From a checkpoint of a small mixture-of-experts model trained on Wikipedia.
Size: 9 layers, vocabulary 32000.
Training: a variant of Muon for the experts, 390M tokens, 5948 steps.
Below are experts of layer 6 (counted from 0) of a mixture-of-experts language model. Rows are named router (the router's row for the expert), up (a neuron's input weights, with its number) and show model dimensions 112-223. Each number is 500 + 40 x the weight over its row's rms, rounded and kept within 0 to 999. Numbers have three digits each.
After each expert's rows: a language model's description of what the expert responds to. This comes from a sample of Wikipedia text that the model never trained on.

# expert 42
router:522522527491453547533461541388535509512530506524453502475438552556471453469426479489505457510494488543524506501441530489527448492524538481516532572469482500510515503514563502514467496505470510454445463472503463491486536452495529464510525445569502535504525445451495482489438449485464449504519525530518527575483474463522532509474518559417
up6:468464499430499507551466483541548565515488425529398469491560533491486571500507465492481475471499525484448561520573420502546484486490558540499522517470427522498439493446462488463453460518559444496520440494518488441501572425514462484513523509479480522461504450437509455575455477439451476452475537523521576517468540538488545527486500540467
up7:505525501503440497455459524469467482490487497531565554517558489502498425591534544581416466451410491491425475623512501508482516545484556516504417496493449532497483524500496436580519513482441525457498556480519462513513458456554499494475500490567468581532451509593506457548464500495504513463475389439561541534506542508466517531503541484525
up8:508494441499442542477580585487496523494516527493492469535485468527522530458497420513425459519493553544470467480527497568459483474542492471448502523506507426475546487476480512482501456475403498514486439488560465536611478494498528528456456530522458510499527500529430505443449505516504509534475493490519508474508486551489519544528489471496
up9:476417501491501560431489511507513537554561377543494527585399597532488455476531462486552505492533482505484524552487538452485524452484516495506505446617444505437523509477550514467527494438475565487517518445434492460463549514473455506505444462528514470558568469479457466523466566445464497504570563542565488471537524413509518484550471493486
up10:505539483539552508553399442457499495492501493523550535500504488529429579462516402487524489538533534432530527494492516497485494507487483475487566458558468495475455448512467445456492569535534462525502537533591495479442520503494520522432578485495463499475463440478533445497459469559472503591554534495501416551559512505479551516470515529468
up11:499564582501533497477507472427500554478511527511493495502498546428459492540440493445506486543565520533508527486549497534554495531502506493486473447447463447568533559429506517556453487584436479489479498510521475506492508449566607458496546482464536404491465525530471455485366487580476499545547521473482524492371470569456475547577520525470
up12:483470499514492468522421493516481530573425474564502554529456469539489478477415489526463531542443528557484499506481505474482540504498461520432468533514526457464531529539530479513466508484553491485498525527494488466501538427425549465496530533472572491513442545478539522474483476432491483420439534570487479537470491508518553506454496503419
up13:548524548495453570558514526480554567525467468478476443378531528505527550486493457473591454504497551544513421536503499477535494485489502430444559537514465439574465561519525479417532420466535482477495515490476485522509491518503504482562452507542482499444505448464452504540487423531491507507478548545467518543439571423527559448519496548510
up14:495503533430551550490490488410561544485493511457527524460505485500522558562528524508435512477511552526533561517428438502491502484578554525502535472460457469559489546448497504466525477561479512521520467541516436473520569535441481418625489499440499458565513448502533475514477442508434489435538496570500567536516480441514473455505513496472
up15:534561476570452474542508510473498567473518485503514534552486507515527478501571540475481476523493501515516494582597579479461568456535449426485576451557445525445521487449507482513518480440447503530539451550536407530518478489532515485539526384557500467523533515545483580430519423532481487453473459510516467491454541537550473518464546486464
up16:458564537497502389573482525451512511531508455450490509486401557564484531481507515476512498492502488511478531577533445429480503446498492476505504439517541522477437498508515489487450460421532576498514468499532525456544499502519423479541571518488521591489478479483513488543491644533492494502492494540494472499477479478574476461488470522511
up17:474580539553459580510472463454453438534490495590470467515512469525492501559499532519477531555505482492506531547542434449525489459484550497566507529457472497530532504498440494465484523558531562462543492475494533413526471512451473447467465465492434526470529454584497424582477466511526529556484529521487558575467554501503553558517504457453
up18:568507485538527589528553513464597486444534502469521536520539527524551512540478503505476508512438540440479501477580460532476489510519459516520533563420509477524478452466515410525432545570475518549541488455487495450573499498497583496493530551501461540443525443457556504492463481474512445479542505557469485556496549444545575474462569531462
up19:532456501548536558535479454522532536563563486471463519504545539495473512487483427565502482519470411517470508609512476513544387428553492505508521524522485550480548522439538434502441511455412543531488499511456477503494491444534512485511479489516501498501487508454487495467468516506454563485593433477575538453533529505530552478461546538446
It responds to: Nouns naming written or released works and their forms, such as version, edition, book, collection, list, often after the.

# expert 41
router:554496535460469499487457507500519445484456553505462492441535456553438453453521455512549511486484561564470544434467582549502548502477537485526509573454480521512547529496498522523504480572465515447480545541533478488531547470474551461509500505485536496396533489475500538510484502449398462471521558479420485501566476458513495463571561533480
up6:505419527515595554507457448503525487564480483568451522409451530457582562478508537471553511461493487472515499490490527447512508500462520479548519526515451528523522556468554518465421537469495499527467530526475539461545525492530471501539555469493406533429544504477523426473493450519382500502588489509501471581527491558473533443470515520483
up7:426506467559485519506495512491508475419502431539501595463504494483522441392531457526491527516490534578494512565516432597486492447476473498593488465489638475559485468523527510496580484520458533498495490509488553463532473553548546501562498531507556600475530545492532499465572523572514502445566500491454548474403493445509487479462582590466
up8:441480499458476534487485558467534516504571397502502466504481481564494448519538492511426532545526567522483461544490509518455490473485500505496536539469496570503466464514477472457540441529456507441578541515567469477488472497461558531508470457491430480468532513578506601594446501524493465523471463488443506526481411422519583468529459493450
up9:493494473430478517509482443483539524505496441526507566440494480545505546416538544522597533548508463561602519426431544431504497465460535595538524490553460548454534428525499574518519510530499479462472543492525471420504494552550512507466468452417550516471489447480451536448487525504526476456511500485512521496557478475494541386550522553485
up10:484478518492521516532497457471487446577433476509478534551435458432505443530497462512489527551582439474519474411490419512530457449510499539554555497428527442499505567417529492531588517539454552449431490479434540433562498526572574485459528566495449516548510473494485484460482421473534515449453588524510561510514538539487497482524556494440
up11:515459492436463537513490491548518517517531533477472437512520437519442556557529461539484464505495531557471532550510523490429561507505526478500511543471495552480508481546473496489504554562493463499516501536499464479488584503461532476511439528429555517391466584469503480476521444486491542521554541420463496545515558464496540494480576471515
up12:559499592519503505479561511522519479520488490523475467544454497549459529497454446465484383540452550556545459469465522542527486499495478441471473513475454545462458447534508466529524520519487490452445546530479489443474524416522526555533440498548540477500516458436513553495446622487480458517526516498505465525509432478516507544527507464462
up13:482454513526479508427542517464514517453430490470484547407515503517465458514509434600466523492512507554513509538458546514450498522446450504558546548508424503542552499535494493543504511563478527473541474554418486522474495437501488531426441490539441466543477439507467489566520510521531584551481529499497482420518484513502501457532467524497
up14:526468474446479551487514451489618398505462483516519487508447488454608461587440532524554490557522566470488506450476440529464506540564519455508505549490485511539488512477550526505457481513545504487443538505508504444474522480471532457598539524436488547514517510502510530525465484516402497449557455541424511444436494499436458444590484476600
up15:526539489487480536558448594496578496497484509476511518517477459504481482486565508511512572480454530469472574504454535530408533526466518498556520567530509493496474404477458452474504401479499500487426519547549522523464529517529477439494596481486491511558485462515472497537456521508541521533529486497415495498563517500547520461528532538531
up16:527477458485455511510483475475495509558444564522460491484424484572438454448495498498531442546512508585446542502550522481483480471549600496534474471481458507468445490467515585447503513522495443519463483551476454458514491439500531543492484555377544451485552485598480461493470571524502476503507523504534557489441499517558467485551496485531
up17:491499538520456456561574515508493487480568512393538522498460515531470582483506398537482498434403528471538515560462513499506482475469516522430524514483533482447519529474509423519523416489585594499518478453492567511490530507504488411400502486543516557492525486528451466505518534511459518501504501455521486489525449503520536486556427451520
up18:481548479417544513452482603518571440497498495507466535471431472518570495481461529479514479540499527460451582472534551515479441582492503485489491507462507522486531478517462507523510560482484535508470459487498496465478533478394482495474465518489472586419443566527519489460480531490509483456480453541522499491602581480525515540477524564471
up19:519489511491563506474441485524513442444463543499495551493534528439440532447568477405577539510527522485470554471481547535467491465519475555505499521540470540568503490566527541517503513597433499496521520486520480493501441445461614432483485424471525552483498515439464545503519514521433517475529492431478440525542481496407503500499534498537
It responds to: The preposition in before years or months, e.g. awarded the medal in 1967, sentence-initial In 1950, plus month names and event names like Championships.

# expert 63
router:538492485478440487456477516426519517514502495491389509435472537526510480385527499485511451534502566528445466454501501494478497483536548503445535529474500555473533537458606475527513432536465517449496523397569508502468552483505540560501495479524549531452584473453434460427481541487505513492522506511513526524510454548480460453479529532503
up0:486483588605471529564497518441438608522491457486510510555492549445426508435512492471448462466397486518484519587458522516528467460543460548549483499552495487450493524495485473541504447492548517480506471529541531547547541517467489569531521415440509518471468428451537450436518568479497494379529505562460562432536539493545535446414538442464
up1:483535466420499581417546495523482469531529517447526532466454462507469465416516540498483528456515498549530529471488436478426432405473498444516499527507487566484581489549494514553427450499518469497525570461521518528466489530515476491541528544554473485418543523500467522463509472495526530488429471506504447456535535478499523519408478562502
up2:536506510490484501525562513470535551579536454407514495546503467475552519432525487482529489534536532502444516456483540458482518454490483481549498497438564556524491457511537510572527398481455571439499460538478501523537471512475484535570541485535520511474479452500552566451507478480495525475539478442482534484490474579526538530535482610483
up3:501530495515596501479443462475545429573556511463594507474500491518592457510515487490443511507553455489565523407512546446478502515551543445519498493582568440434489527498520542468433516481535452493408499474504495469524520463554503549535467438505559428505504513535533573519503492458464457493515506485482557478499524491524439478489485521505
up4:537444445540489407534508464484529542417510517540429484445505551540488470507550499522486485477493475495508466476438503499482564570490545505478495568503420398521494495482527438505463529518487549463498519512511505519507465499492462490459449492523546481448489479500469563469545540463532432473471497494487546456492499517544527484517486461590
up5:526528517491534517538559536528522460461483528525528476551538513537536509499493479436475491458452506485503512473475450552461547450516507533543462475470504452505539534510545492512536507503513509461437554455462502551500470526461573525477465470462561495540497495522491539466466516459504495409569416506488558538553550523523520569480487543472
up6:501517511454507452493526472441472454491539523447434453506462522413547436508500556453573450560544514450551466561498480492514506540557550502502552515522492539490535543487493500503462517463457497472503507528560466534424465530407492492504509538539525492440540540564492504502458384525507495482515511458475539477557482508575397461468506453517
up7:460480454464526517510430480501495504498528533460435519477507592461541498497536485523570525517496475384461502466485516492493426514468493549504444404507503508535472497499532490486543563549485495507540494461481528495452453473482430463484525547468465544541520574527475475546528496486444480521412501496436459467488509465540553554436522568431
up8:454506562407485488510475500507511506572465505524531446450514503456515519530472527488446553461507512525458486451562488519500482496507459533525562515480498495445542547414548479497436498591460546479503460482560509506500510538529498454504456456553562466565495461568499483527463463466533501492503482448509485513520509516463468481413544515508
up9:523492489499465498513457465468538533497508452555418448548517481491512568446493455571519502524432473517404530545525506500491513482565540456551546519514487475580498541454489473595548450515476472487452506443531508490610549499490482522437499516562558490524475569447416481479458478496458480433550466518472431537452496452501471483545460440532
up10:479512594505496498464570521516479515506557465480426513524502458469506535453460450521483528509548519528513521448522413534543539522452534454480547508541522494512584498500385480455556563505470545568501477491517575448510524463544529501454524580573465528456522512536488464482505457526469489550562494582536506487490497548515456456477528433526
up11:506445500472487532482506517505465540495454539446556568509544517532524463481504484498510528457509579548461487489547490566488526470462547478429474513467426611444526477490469447591452523501507488497509497450569502455496478564513565533534445494570535510507470549544483449443480474519515492551453443479584542491469551498523487483614493460552
up12:541414460477486516442502488475580472477505480496491487475446476485527472515444538440442523537527442575523466486515543514521585545538554574486472581485513489442543507502552438510491465577513466463542541437489579412554481480541524473457537518531479463505506530493506515451489475589491495538442568544549435492529512529454474524412557535443
up13:570502520454566562512474526473529493508531441476422500475447497527591528476451419492476441485554525557491540456567443584430402468514490450496482497550467474488441531418560520510481499516463548486597538472558419406564525493455601536525452484474464485435524530461481461440476480500502529492522466569563476493505508532456439544472562440549
It responds to: Discourse connectives opening a sentence (However, According, Additionally), line breaks, table pipes, and verbs after as (does, is).

# expert 53
router:457526514516420473524529502426496507418509505445464512422438500540463417513525524556582557427471462525485571525470485506465482536499554488513472440466518445536511535483583466466502449493492559455519466461570479505487536526440547451440556466558572581489472526455468484542472523473461494535497559529490497512468494499519478459556499519461
up0:496522492556513496469521501463420540483481480446537524465465528558549434522549489520469550468580363503533564588472538480495478547567518521462544454518557442518457413433514482479460444514475528490511499468508532488458520499460509554507565456513478436456427462410467446470497531520498457483519548565456520486570503483557499500526533482468
up1:493529463484468509503566517514463444488575437507517479561527507509470486454499466577518503512510440504472454517490494553486527539446459460529526505463494448526491500515484477462510496513481437483512483430518531473464504456529614545475491517534499534528475544582493560546517568530455510488496510471506553557493457396503481472457411512530
up2:541506479507437485503498545448537475473558570494541511517467508493539537560463428500564502424535485542530546521475529462483490576490440480583503504504491529546449513539516499488450460505453510509568588526447564543559517506570462503549524480484565536459513594568461440487487478637495507451542516455454438507411530480515479458475455498489
up3:485538552491476478472549451543516515572509403503444585539546582426442517482500497551506519443445591436501513476545449485478482510556519418549479537517497433546422487499535531502546450498479508471454446481498481529476547507525507483524566537500487505454466564511527451534477506501459499503495484550527430549458477489445532524481500439494
up4:463521511602529487452539545466498514456531513508559590516473512536452492511521481491483492442506456573488450481502537476531553438497456560489533553529465527532619608513493442525535524482560577482454479429550495520498537500545486447512499565507558561494495516481498512472385570488435461480508495450533466474445569510545512561446471471560
up5:508472472484537606500550439494397502514506470463562481477483518452537514516513518507489568508476474511551479469470424574507484486463562544476479500493520481504492512452543420420534501482496513464493493452484498595458501491495568512479445500508504518537525468465407511468482496481455547502427562558513496474534399529531478509553502439461
up6:463507589451483428528472550575505514504546511470482434433414531461494512533484488485548524441435503509446469485514507531565462466441527502490467539467465505552462475396511546481511458510483445519441483496546455489500485488530507448422563520476536491463567463475448467486490442530425452507495480465565587513517513491489535520481533580525
up7:547487512549482444577480540585509545461490513557522447535511561554445542477462512559554455456435611486533463538522485509527493504502478471467498509469451485541516435541479492423507444516535428498462448469535433550636481472459495450525515547487523447490467554512509546430484511520526514479510492488522561473546541547502511496508485469434
up8:510469518488532476486447498495425431478509513470526523430504467541458467496446506458561466516508515533557591474472436510508495528470475488475453513546501448500532440483499542484476434520561548481521449535552454559459538411543484542437519545536527401551583521514522465503410460445498482523487540511565435511475569495542468505525464470540
up9:522492482462466499489494488548474484516486462473496500477590557556427493468521536493551495506500510486514490581568487518519463497472449509524485494429559521421503486497510426450504505538431515462463554453567496531500476542487463447502551538457491513507452460581500473570455528502487467481518496474479442523470477534464469488564491557539
up10:453497503554477460560541554486534466449510503509457555547495461489484431471489497500519437510464538536460487544567495510480525584558443492488522527528533553472540517501547475500499483462516553496591510454472490478554484500523465541429457497522506525511514547457523531447469493443484561490498487458522525386530496465501486458542552430464
up11:552519510543555431571562435509484476481445545488492492469502508565418424509487569486502575530500460476479422537512542555544468507457530503505474453514478417526495512479446523462507483441516463481518456481445438497481603535416530530488549483599505547434526506446489563445456492529477445486411513474536542562474529547491512468524556543554
up12:489470544565478451532478529429465521484516492460449525467554568563429444502491550523448475525448476464521519555561541488503508580480520535487433473533504501507483523501552453535451498565478534473531430515511484466523511459450511471483517571566541482579451473536451488448483525521517459513556520488472516534422475531492552506477462494494
up13:525491529532489540502411472505499516433482564558516493603553547478446447530398479535548511454475566546419542492581467520527479530567519461522473480529547528525451457551518480594467461495430536493520457481535478454449550531547545370505541494458474488527425492532466514465463496490514492503525564491476506496438530505440451536489450495507
It responds to: First pieces of words, often prefixes after quotes or articles, e.g. ex-traordinary, Ex-pect, De-Baathification, dis-persion, and La, Le, anti, non.

# expert 4
router:526579508472493541552512408477507491505507566476408542472450597463471489483493510415534450427516488568455553515452542476441478487560523510513504468516473509514576503459497456544475500506519522498502414503512424493565539515490560514458518432547513462421521506529535462493487532466475459442520488541511448498468527548563557475476523542460
up0:490465479455532533550444465500505565546480509500478585557492548453460479520495503412421495508473463518507517564552481569533464469495552493482503491502411521483438608491475524469513530578488503462443481526473581464529545474504557499588466479457422552466452543452588510499510481493436470445527587496524452491455474551537475529485506429476
up1:525532444514470559537492484517528524515499511540565498528476498533485552505600460486503441502493474596493518512465558495412564535571548556526553522533552535455607528432489539493455564464461504527461505524481511451514497519519448516521557464478494547475484467504532491512487475481555498435564549485445554557438466530507535538518547540426
up2:453580512460462584522519438496469436487462521522543481504463564490520472472544536482482443522555494527463518480483414452511503498516531562487545505569474430462569542507465540482577486478585500463549505474527445486560530472539504537502492501531464433467548550536494500467478464533563502403460482479531425508514514484442514482493445530438
up3:499538483488440466568444486502539514506513510497437535489444588519420486498536426441577466501477520454590578521364465512475621503481514525539509517504497465500486461522530534538519423462503406459463509526430497438506555444515528474559529505541481554516515523467516502463454468560529525590471502467489482527466440501433610468537475537450
up4:432545478532467438500449562544479525478549483518422517491453574497500505521472499525528486524506537490479496491533485565407556438536451546487481522540453519433536532489473478435419468510508473499514460440507456466480512528514530585485521563521508616520509573555546502454508475438520557509455513548468543528477555474565519433440551483448
up5:445460467544516481526464457416547481490539491439492505463567545487536471470561549489511472495532431568536549449501476446539454486530503509456467424462476524481512551466467489472460545469551526472511500479552546564510474546475468551441510404508481532573559485537564498508492408477484502549555520483436520482491504510535501508509474494536
up6:501547557490482433471479513551506537588488488392569508527470519499459432482444478495436523483447484534535470552482450518557524548471516465509545458512510450511439499582481451510469513467480517532504516567515468464566509492545563522448458550491505437413488575518518537539469533454501507462508513517551468446471492491484552498552495518467
up7:546498486492511531540534460532452484472424450540495464464509456571480545479487510440420451475527507508464548516511562469521520408496428434501567578469514468515501492472492473505511551493561534441435514605582422523494463473464536453509499536469490554487573463512492502513512562480507519490518583524492511587543527545505542452458529493520
up8:460576531494469491521502484450534435448493607434495524507503547473520444467423505445515552566543467551501469465512571478416473564540507483598534510554452544563566486514534458513488525436523527441439466503488466490547467511568472500502487444471544469475494485508564443469532551522511539508549521509446484518482510506576561449540485519459
up9:500487483504483500539524495483519484548491515506476441414511475530489527561573404469489510533480487432436539464539514514442476534452493418609485436477523533485535569515464530471439516492507499462491473478510425482476502544525509510504424543478524465528468592571500484494440506515521477479519512460468544477466555495420482415521504495569
up10:500469535522502537527446473520485527499496518464477602522501495506508514481433558486443554567553464509559493508577490519541467495564590464576432477616436439500488472511516446521542458482481471560535386589475511530559499532471553517499496442508521496513514521507520524457545438467513400451527470565526449564492470491500525507419553491468
up11:562512491488534451488475516584523516476539440500564500460521498510437434449470457517510447430507553461516526491433493511512457507520502482439483531515521489572542491515554495466427499469500531484423544487467423496575472536504514499486484461461561507453471491495490538588519528456567475562557544477460555524465537504513529505432494547511
up12:491540444546548458574474447511488510486485543503500518510422471504533515500500413454464446487568486517442422518540540487411523496571506508522536475475492530530555569452514538473490538554407561473543478455453518502529502506474533524446530427420477471486476503518521518470540562503426444490558445499517510504540560550532513496512492499483
up13:460471482415522482475469540536488475534496492430524414500568526526452543496507486519445508505495531451540504549547492489486541466519452469586507526547457496548450521471518510506468482602447554586523450556425506530577452463509517455474470502538557432472480502532477489509505583444553486445502479462462526608491482504459577535508522517480
It responds to: Auxiliary and copular verbs such as is, was, has, had, were, and the word right after them, such as a, no, first, most.

# expert 27
router:547567522468375524464554480408450446492506547475485442545479534533455458465486485508535511434538507575454488451490491486490493494508566488487529497457525529449505560519505494563547521515440494473493490440518534553452516522442544448522484452500527509480509433496548506433531511497504433467571463510482450459523580590501550422482502556459
up0:515515498440508471495528520572504495568487604555488498572460560474456525482451400516577534478505518583503513473502541475477508563476539448525551504449452493552461473496541476499482570442533470526439499472527496515467526517513502475515472394500560466562470497457493548489487541481524522518472434472427559526484527464452477454474590439528
up1:477500537496488530450471559432489578464497529460520487496410456429506467452558489486522477468509465562501495549490491502482504529534474525577530509503544445524541540492485442481444447532491511511532522559544475494528457508419511477521538481546512462450463472487526496453416502588501464499566486462529498477605586494471510521491580549464
up2:569519520473497521499468472533444574537481446498498493526548509491487492495456496497551478503488523498530486605529566462525478507438532474477489474472563516527459485572486565548482513489525421472494575465482502490491546475454460496479545407516510456524554506451432482518492466441429427511579477452472473551545524496543478514452433508443
up3:475560560543442445488544505433477465449466526461420514531433526541500535498553575584560492456483495481540526501478532499504438478487517501435491476503511469485474486552490483630512467473539505465462540498477528583439494499449486467456443466538495526507538400453496514448447550564532499572580461480548493533540570479454522487497415536508
up4:533516552439407463531442575505503577506526471418447540414558500496438512499549481584463506494526450546555557549505518529476531425561585493508422435478435479414486528471575502524527545572420507497515498477462523429475541459521535471502429530458480473544480471446523516514442510530470500475463489461483498466446528530503492422602490510545
up5:510501425519474547517510447511500572545546477509484508534460539557519476492549496462544521501495534505501455511512519491458485500496483495495537455450538497553494459538516598507432471516407509482491590491493452486542549500512596481478419481488519363516521482484591469531494520520447555511513571443512509486547436530549534515529457452496
up6:508572463531477496495530515502504512524504510441527417448538474471540496467469453598462548461461601542530467482432478522517546504541500516477514561536538598506504443497516465480501465428505516464518484557535509525485467452399469516529537460524538497494491431526513542426519485438557562539487530473510528524514488519465510480563565527522
up7:453509445539515543531536459477516471426494441474483516532510513560486518516509527575480487460470536523484504556514499494470556546481514503534466556527527504500515513523492573503460421497468553458470508563518496513487476489494505462563570499524541470474529545478517482517517531522480471577545442455587460534547489528490521519472577528471
up8:462512504472503540497486503613473520505451614568473491511501496465502474538486545548497487526484519551471511546510463481572496468494522549421498488534432476485558439560444455506524492550522482505535399543506574560427438526407455506497537482515549548514447502522413489490507508549519504514456459542512455577505524482527546528420512502550
up9:469536515512468520458562512458386542559478510533553465472483551495525493454473456516452473461483564451387508502485516463571498469466553413491477435497533495470461555525505453510520481549443492514447589514533534550421537421466465522473530492513490469537482485522497466416529457449532451531480502472456527466580569473523511446451586528542
up10:437496536477512534512568517479495484489476539549446568476565476428561489560484490492573441513479563500517498485442443477489450480464432540554492486482561463510439554477545502537511491538465502508459461461534503477582455603446474535499458507471504507458555511494531470520427501497585530412567443453533490477509512570478518513467527436443
up11:561563522450526517435533532508467519524541537500461479509508486479447479518513494504454474546537511470503461404489507498485541486539452554495514530531439498395482455519451441484498539568464519412494475460545433556489511548470501521507366514486509477507481485454487578483526533530511482472428478496393508474484524547585468463477565534475
up12:427543493543489551533476502391496477557489495508543456509532547456467478554527499510519551453502512533409493480525497495514454536468489481508508503512512504509513602465586474547490526500437531493509422456511436534491524518490530552454476417518513544508485488505535594468450460462513510416564507452492488479501548549485465439512479555567
up13:484521526474472579486440507555535494533578586468496478553435553470436551480526500536512538492471544508548466493451443504512435470481517488394482504522528510494558517434450422448502508505604520514473383531520490501499531578484447517511473475497529443526595468435550435519470560456598465469518501482448505474441518480531541521444533504543
It responds to: Unit abbreviations after a number, such as km, ft, kg, hp, kn, often inside parenthesized conversions.

# expert 15
router:540515486496496534491480529452548511468443527487489518507425528479395428473442486500521494515467557597480541550483481472521469547562512493490441507477478540439525494508519448499481481540492475483506432489504492472495545440509567492456524360529516523461478519433484496557460495506446469442564511565496477516537502487559485450520487526545
up0:510525460544469502489471499481585482448446489464443498512502551463511478496473499543381483472542583588490492558517434481509579435512494549504549496472500497526446489532522491491493498500515513404543505475504530455511517463572525497528522447464524517477536551480495528515508434431545518508518468577477497505504434407533497408536501546537
up1:468507516517435433541431480547531527533514429472498529519492575467461484489447459517542474555512499532510513596455507543516456539490470522488533552462459557467464470466540536468476479505525475463553517457508468490565432501502505562513472508537539495468463567477465489472448553571479539550541577559508521492434549521491570416535465465510
up2:482536534557493536484559498448497457424475555512471518532520492421495445510531558527532494510487532477489503443522509557417535570514524523546531516562472538521506533503534506523518470473543517519422523517564446494551426486494516458510491564457513539502560580525575472475540484603456481441437542513440433493505546454562517527467471568513
up3:517503532527548532527549472477557475545464544573450513501575438487539464473562436481414509524499561517491492460520611492489475522584528462528487463483511516473529582527457436491478515496453474492512490505469510501448511451456546445502450480491526475498512478454488547572483414514483467402546453514485548560554474521508488510481597401486
up4:452492474492547490452489511542496463479533511489501506527556511453444547453484520531623489521490481529531515410554501488500415504572424471522403488568493499496572511467490526526513536438523528405468490569575560504499453460511498536500513519490479485428547523526497548472489480518500480469558473484448506543445456522462491560535530495506
up5:540476492490550493462506474456532557503416470499481496461523511562497462480507511525608561555552470516468508534550477535433478478489423491463537484492473441517480405453526483439495501409491450422396566474519439476462519502498520496510557506514509489519465581455493562555461507542482521477549469550520494570528565523544446460457574462520
up6:516424518486542487462492506500520451451500504498505415477494527520533497480470435520547440554468468496459503507511438509477458579461451491493460487542465530515551556465526516398568513525475390469467484484502532422470492428475534549543507582507455477460512533509484533513405492505445521473522528550484475474557472537523505549503474502439
up7:479511548514497440486463456500584529502482408421457521495527449491485467471529472545481477502513482542443507501495497536523497503488469442524398577480447534504467528480555473455575468544484486562511485516476446531451549485479566539447482520521504422544543538476460561558441545544505466583494469512518503505508514494519519467463531507463
up8:505413450545531457433438453474488534509583438480554467559517583530473540470562564554522580439497514556421558550494528498489390506511466466491514500503533460515508519496428520461553447467557473540556487555548453567429515450458493529485529494546509495564503569537500518527469481518514519475479509507460469489463490494517511447510523586547
up9:497448523541507477533500541475511470491522568521476524485543498496453454514495465526446536501469613579536489507552489489537557531448520462449542464505501540417443511499528488467525513528549458497457494499486478420561517506522494543562436531538509451467466520517550431459442487505451485450488536505534545550475510514614470505517490528530
up10:543525523534526543475517489547471413468429594497569501527495460533466502538499474534470567516428493561557456476506510484530470560492532453535511470526514511550510497478468428569490514483531466533524425614563487515499513450509512403521538445496512546502555492565525571527479428393458511486480543547522491496455480467491452507496461533576
up11:525471506558509533513531477445426475519437464510467458493487514525491510472452448591565487511464518561500636548476486505563504492475459537464493519519536531498377501511509554526494484588482589440531538481459511502466451559547464431474497484431542544455472514512482552513439478503481587490493537496555474495507490509415477470471474512552
up12:546478479479525471508532567527493475535518463532488518527545530420469474574463454521515530431557544485511460488458468529542498539514513486502476497609466492519468435475549455509398408560445488614481472512530486465474523483485456530481505453504573463471544450488441563540488517525507493489472447504476537530477552527539495482435508486528
up13:507516557550542435544525561507429587498546399497438514472488482457578486480448485592537458483500515505428516565534512442454488470525508478536514464529455516544440518438488500560476514483540556451489529437500513475554489440484464524423449512591501440525461605537483442580491461495453504557514545505570521526457498453589512525491490471496
It responds to: Modals and function words such as would, will, to, that, this, not, usually after a verb or subject in reported statements and arguments.

# expert 38
router:484534470459402551522522527436538481491492506490397478469492539502518491475519505493489544508433557525435530524481462544500511470515548467502490471540501520529547473480546503496503536530473456515530450540515401522511492456439506485468469432525496546453528511552457486517428456486453440473513551585455502490504510532558491490514519523496
up0:539492529490582545331479446470468553503584500516508531450521523486482483507430475501470475520493493515589535516557544496527474556434490546438529455485480541526427555409492541465480535469512496530522515498511490505555443526486555481554527535456442509493486554421526536512579507472462557530468548490488438492507468551602497484507492485502
up1:453510446430536506539518508427461445541499484543518487493529507509457493558522512525504516484447497487431447524488436596577461481437533500495430559472439519485525497457527560462583544509478557500580452466520469536487476482501494545479489516510497521479535538521546596512483458478520465478506522530523495430429486493463557506466563586463
up2:509470576503485474550475548462538514499526472460448433508515510452453497513577476484487578512496477490512458462546517454435469479471496430469516413546519419514511463514421542466536549522457539457500520477520545504530507517581540486479548524478511500462537514527448429524450486442463513415498492494498492501524473524454467506485562545489
up3:521512521429518506469490480491516460561510512558574446539479488491510507449602440494528441429531445545508447490504500493457521542522521504576521544498468458548492554502480533461491513484580502491461476547514490441559556455515557441526526407528550437533424434481497536586452481503494494435501460514459506539506489517496471451442507533481
up4:458483457511583505470512458468496502483508443564488538474487508501523437518488549453462463563494545526512504482553517502529544437463474505604534453474547482488518474544530476520487483544549506573554464442518507478581535478421541560547435445550524434426602549520493517532505458506465478533486448499441448567501482502537479496450468441430
up5:429514463515511491439428476448478487457519477523416533435563556514475545495557466448503510476515495468485544550523477418540497490510491490539509533522538480506525489527509461498558497499478477473536531431491531451508511461499491483508508437526437446455470497551488509479418457551549461460481502531476555538547540547528558445449430509478
up6:474545515525517521462505474548556490459536542521468578489507477470466481499515475461560517498558582518526567516455457502475405410495416474507534523472493424507494469446523493480495545534487443486523494483536486528531538482502551494555513565583483440548449536514470540442521542544456431528433494531497425501484507548544506536533501575500
up7:529492480543535480471515422481517481509517496496442538504490426453477495502477558523466501532553498523496433526532504525437433443485501519500510489568506538503465492545496481493462507485549508515500494533536494529458521529447484536480473446565482496451423483500526511524502496528479490515488525555553497415568509532413494534450494487528
up8:479426486480508556557517554529539620532497478535496496502559469480515479486461450479510508529563559485529504526442464474478587464546451511494500586494471571563521418555514507498507431464511482529536496490516496448465554499513543472471405489509480546434537467542453495493425511495480512510498478481516454534464471582456524520426570509529
up9:537501580491487514502508521458436526425498496456517502494612491454535496472513500473497457440512541489558475549479482584520471525499544477452524467459506494517456517438566551493533488450511515518470478509471496534587541465521513447489479508525457488538492533499502505454519421522465495561528514538543544476489546469529490440486417441473
up10:518471458467492468508461491512479594562466515495463552547479535528449481535483486464537463496477526491496450422471478421486514430492508518455539452464415461580564491506508514516506494483502461499538520532505460449517491535503510498497535516508474477547522433465446536527431559550459449534538464527411549506473525521498618552515476580509
up11:549566575535532463468529506515552538495506479486558484487472531488515511526522492464425518576453552545524532504407542505503472481547531529541548599550426507535497505495511549458486495548477450526493524515475489454489521469467493501560483465543552451513576483530584513518476527471514510417492507521433434509510498413467470457475413465584
up12:477473431519562575522535421515520522489570541486502470477474463527504483549528458424479452515593527583465466523457547518504485449476451550489535472445425536452509591512552478501564507533502506504524523439519470537488466432479497470528513433456544443476466482566475537492468557488542505472497589434466526513348561559482489523510433571465
up13:586454517483468482565475477518512504515488468530498509573595446498462519463589434426517506487480424513527535477491451504506469495476512557427514446495507564475463531515487466525454572538489461485550507451577518526472512447558522500497480467516510452467467482540510527474481570479494467537473464421478574514474465521426397499501501488508
It responds to: First token right after an opening parenthesis, such as born, died, DST, aged, English, and initials of abbreviations.